Experts of a small language model.
Experts: 128 SwiGLU neurons an expert, 2 picks a token, a softmax router, a shared expert of 256 neurons.
Training: a variant of Muon for the experts, 1191M tokens.
Below are experts of layer 6 (counted from 0) of a mixture-of-experts language model. Rows are named router (the router's row for the expert), gate (a neuron's input weights, with its number), up (a neuron's input weights, with its number), down (a neuron's output weights, with its number) and show model dimensions 128-191. Each number is 128 + 24 x the weight over its row's rms, rounded and kept within 0 to 255. Numbers have three digits each.
After each expert's rows: a language model's description of what the expert responds to; "mostly gets" lists some tokens that are sent to it at least half of the time. This comes from a sample of Wikipedia text that the model never trained on.

# expert 40
router:117117140153145079117095085142146103088110130118176111130134115062114138147131127115102144093114055151141148182170138120096114169120126122125131131143135127101159187093134119146149118123125120
gate0:127172148115138130159158072141100121103109152118155102119137133163077139116150107106109093138115092125155127100122153137163116165092158142160160081125115148136095126111147103103116156106127124
up0:116123131085142102127129112130083130133130141117141138091154155112154088121117158125116127111138098117107147173118122097149097153137163109108118134155128135121145140134092138094136138105113121
down0:143099168131166132144128124133141151064147127121132086076123090160178144116068091154146126092127079115127164110169155143145131148098124139158121154137153136154108150123134148083138115157129121
It responds to: Single consonant pieces like v, g, ov, av inside foreign place and personal names, as in Alexandro-v-na, Szent-g-otthárd, Reykj-av-ík.
mostly gets: " g", " rece", "v", "в", "ov", "č"

# expert 49
router:141128124137114134140138085143098135122114122089141125122091123122105117108096129124127088128114118166127132091141134100111080126123088118144156121146142115118151127140093118128114152126131105
gate0:100129115135072115180177115157094144147124144105124166136102101147118130134107090117099111105119141117132126099121110120119113076093097143122063139148145138154126090116100162154120100087130097
up0:096144135073118106115119136155103088128097149128109150173143139138158166137121125094123153143144127111135175145153101108121124157105097149113131090131133158127168107102121132127115139120113162
down0:135122093120123113154117104137124143137111083168128149144118110112122124140151151103142148146108094149129128117118148117144117141129136096134135127117162108118125147111157125132118152138130138
It responds to: Pipe, semicolon, parenthesis and heading == separators ending cells in tables, stat lists and section headings, e.g. Europe; Total.
mostly gets: ");", ";", " ===", " =="

# expert 45
router:116152120146129144149092142097148156127101169111122156075114110129074085134178107106165118139133137098129179139164121140150170099138118109134099136178105140161158137125110130126173111123122130
gate0:130137156128149153140145097115130141103101140162127127094122105163105106109105124161119094118185153102112180119142124141118137152114112099100114175150088128134171144107107112150155098145080135
up0:095138095176189147130142083099175130136111130107133130131134109161118105141160145118140108166121098126174089086095092061150131122159100169127149139094123080133101092127091125110152150104104120
down0:094101087108178122134087143129164099150106157109123143138135108110128170117101133083148106110154128112209085111122106109115102103175114175126091102126166081147089128139120140126130112125142136
It responds to: Inner syllables like or, ar, el, ell of Italian, Spanish and similar names, such as Sartor, Di Lazzaro, Marinello, Morse.
mostly gets: " Mor", " Rober", "ñ", "bor"

# expert 10
router:075141120139123119156104117125170143159105157109076083145161119114125136158125131121116123144130122074134123135134131102118115150153127111193152156169116128147104121128111154105155112159105131
gate0:110121118120098122155099141136136162138097084129095076150133120155116160121105097136175046161094163083157101111119132160165147128086139136133133150115141118098133149147085109133101141144137116
up0:120135116106104139130148072149155114185136143091136090097134119101114144108112133101130141144141117121106081146159126108146170090128170145134096125158120126116110085129096136131137133151118167
down0:115133102168098087146125128153108138138120087155129121120135144124168070141100144143172128115116133140182138107130100121116168140110139069142098110082117141115114189135117150157147131126110082
It responds to: Past-tense verb endings and speech verbs after a named subject, often before that, such as claim-ed, st-ated, said; also object pronouns him, her.
mostly gets: " said", " him", " announced", "rote", " moved", " did"

# expert 41
router:161120150121147146143106124123150140109133168172118124096117116122137150140135102086143131113116153117133140166183108132113112142094089153100113127111150080133126164130101177138090130086131120
gate0:173139113135119149132082154101143118117099119147137142086148148156116154100130094109111150087139152119118147128144135146108101213132131135155176089101085121122156143156180155130118133106100127
up0:131163172175149173124090139146147105175096131089097092118128123117179119127120096144081152143126117103162151174088144157132148111128170126088112133105162172132159129169065097118147111115108141
down0:066117140124127113137123117087126135086141079171119117139123107145140135122089138170133134112151114151156163058127120113110114123118131103139141143130110107112126151139115164154078118121125135
It responds to: Short syllables inside names and rare words, such as Trail, Kunjan, Hawaii, plus El/el and the double-prime sign in coordinates.
mostly gets: "″", " el", " El", " Jun", "ra", " Man"

# expert 34
router:121108118131139115105136082104156114148111155133141145134097149153127132140131105110135145110097116143113121109099152105076101162123142134125134123086112116133078155116122146186110151110162115
gate0:126109155099103124067165140098126161166125164151109100125115094171134170139100110108124143156112187148120130179123159152133163149123104166122089097105172156116141132131108124136136180125153099
up0:157174097147144141119131073144098087147138160116141137113102121169120103082123112078132140145172162133113123156108073119112156120111144116137147120139113108176120165092141153128102090098109121
down0:134106094088163082117140130121113115135134140117138087098106110111118072171113132068113075123105106130162137130139130130133127139130129145141198171101179136114130100113099117183119116147129100
It responds to: Word starts like ad, Ad, ind, mod, d, as in ad-apted, Ad-am, plus the words is, not, so after a subject.
mostly gets: " ad", " Ad", " ind", " located", " so", " mod"

# expert 60
router:119117140112133130123087083125119170135129144154086125117077130099118086127142084151125116168125146094107115103118113147130112134138111115149128129162132158152155097124127103158163161107134083
gate0:121114154125107102181091131103089161119105143104109133110125141148167096106173158087134150141099120098128114144142161144157116117100141146083097143133150138119121184120115160111178141106140107
up0:133121147140153151102141107082140098150130147097157102086127123145140194135148112172141152140113075034131132118113105145135148176152117110137147111112168098097083102099141128120100112122138084
down0:106138117146144138123126120075114141091111086142089102123101160150153152133098131115138150095146175162122153148107106132117206165107125116145099116148153115160144155131110150119139106118141113
It responds to: Pipe separators after numbers in sports, election and statistics tables, plus semicolons and degree signs in numeric lists.
mostly gets: " public", " —;", "ublic", "%;"

# expert 27
router:157109107138165124116124098111121098104123147136119180156125154068106139108134148132116122114122142122149171109084124148132154142113181111149136153129112138118116127090118125109129144124070101
gate0:160139120131141143151149097148156120094162113160149131160135144141139121122155148106134115102147129170141159107152132096117136126121125077164138124132113122101113138090092114122147095144135145
up0:146119152125099136115130140118130129128106173213171105164123113162105133142168114101117107130141118114122147099148111143116115111152156133156130082126145136124166118106141113154140098138161134
down0:126116129103131099118132093160123137097096145087153160097161119124120127118138171123120112169111134078108152149148183143168169156141141104110134161133083086092114115157121132120147123139108158
It responds to: Commas after city names before the state or country, like Los Angeles, California, plus table pipes and infobox bullets.
mostly gets: " X", "raz", " •"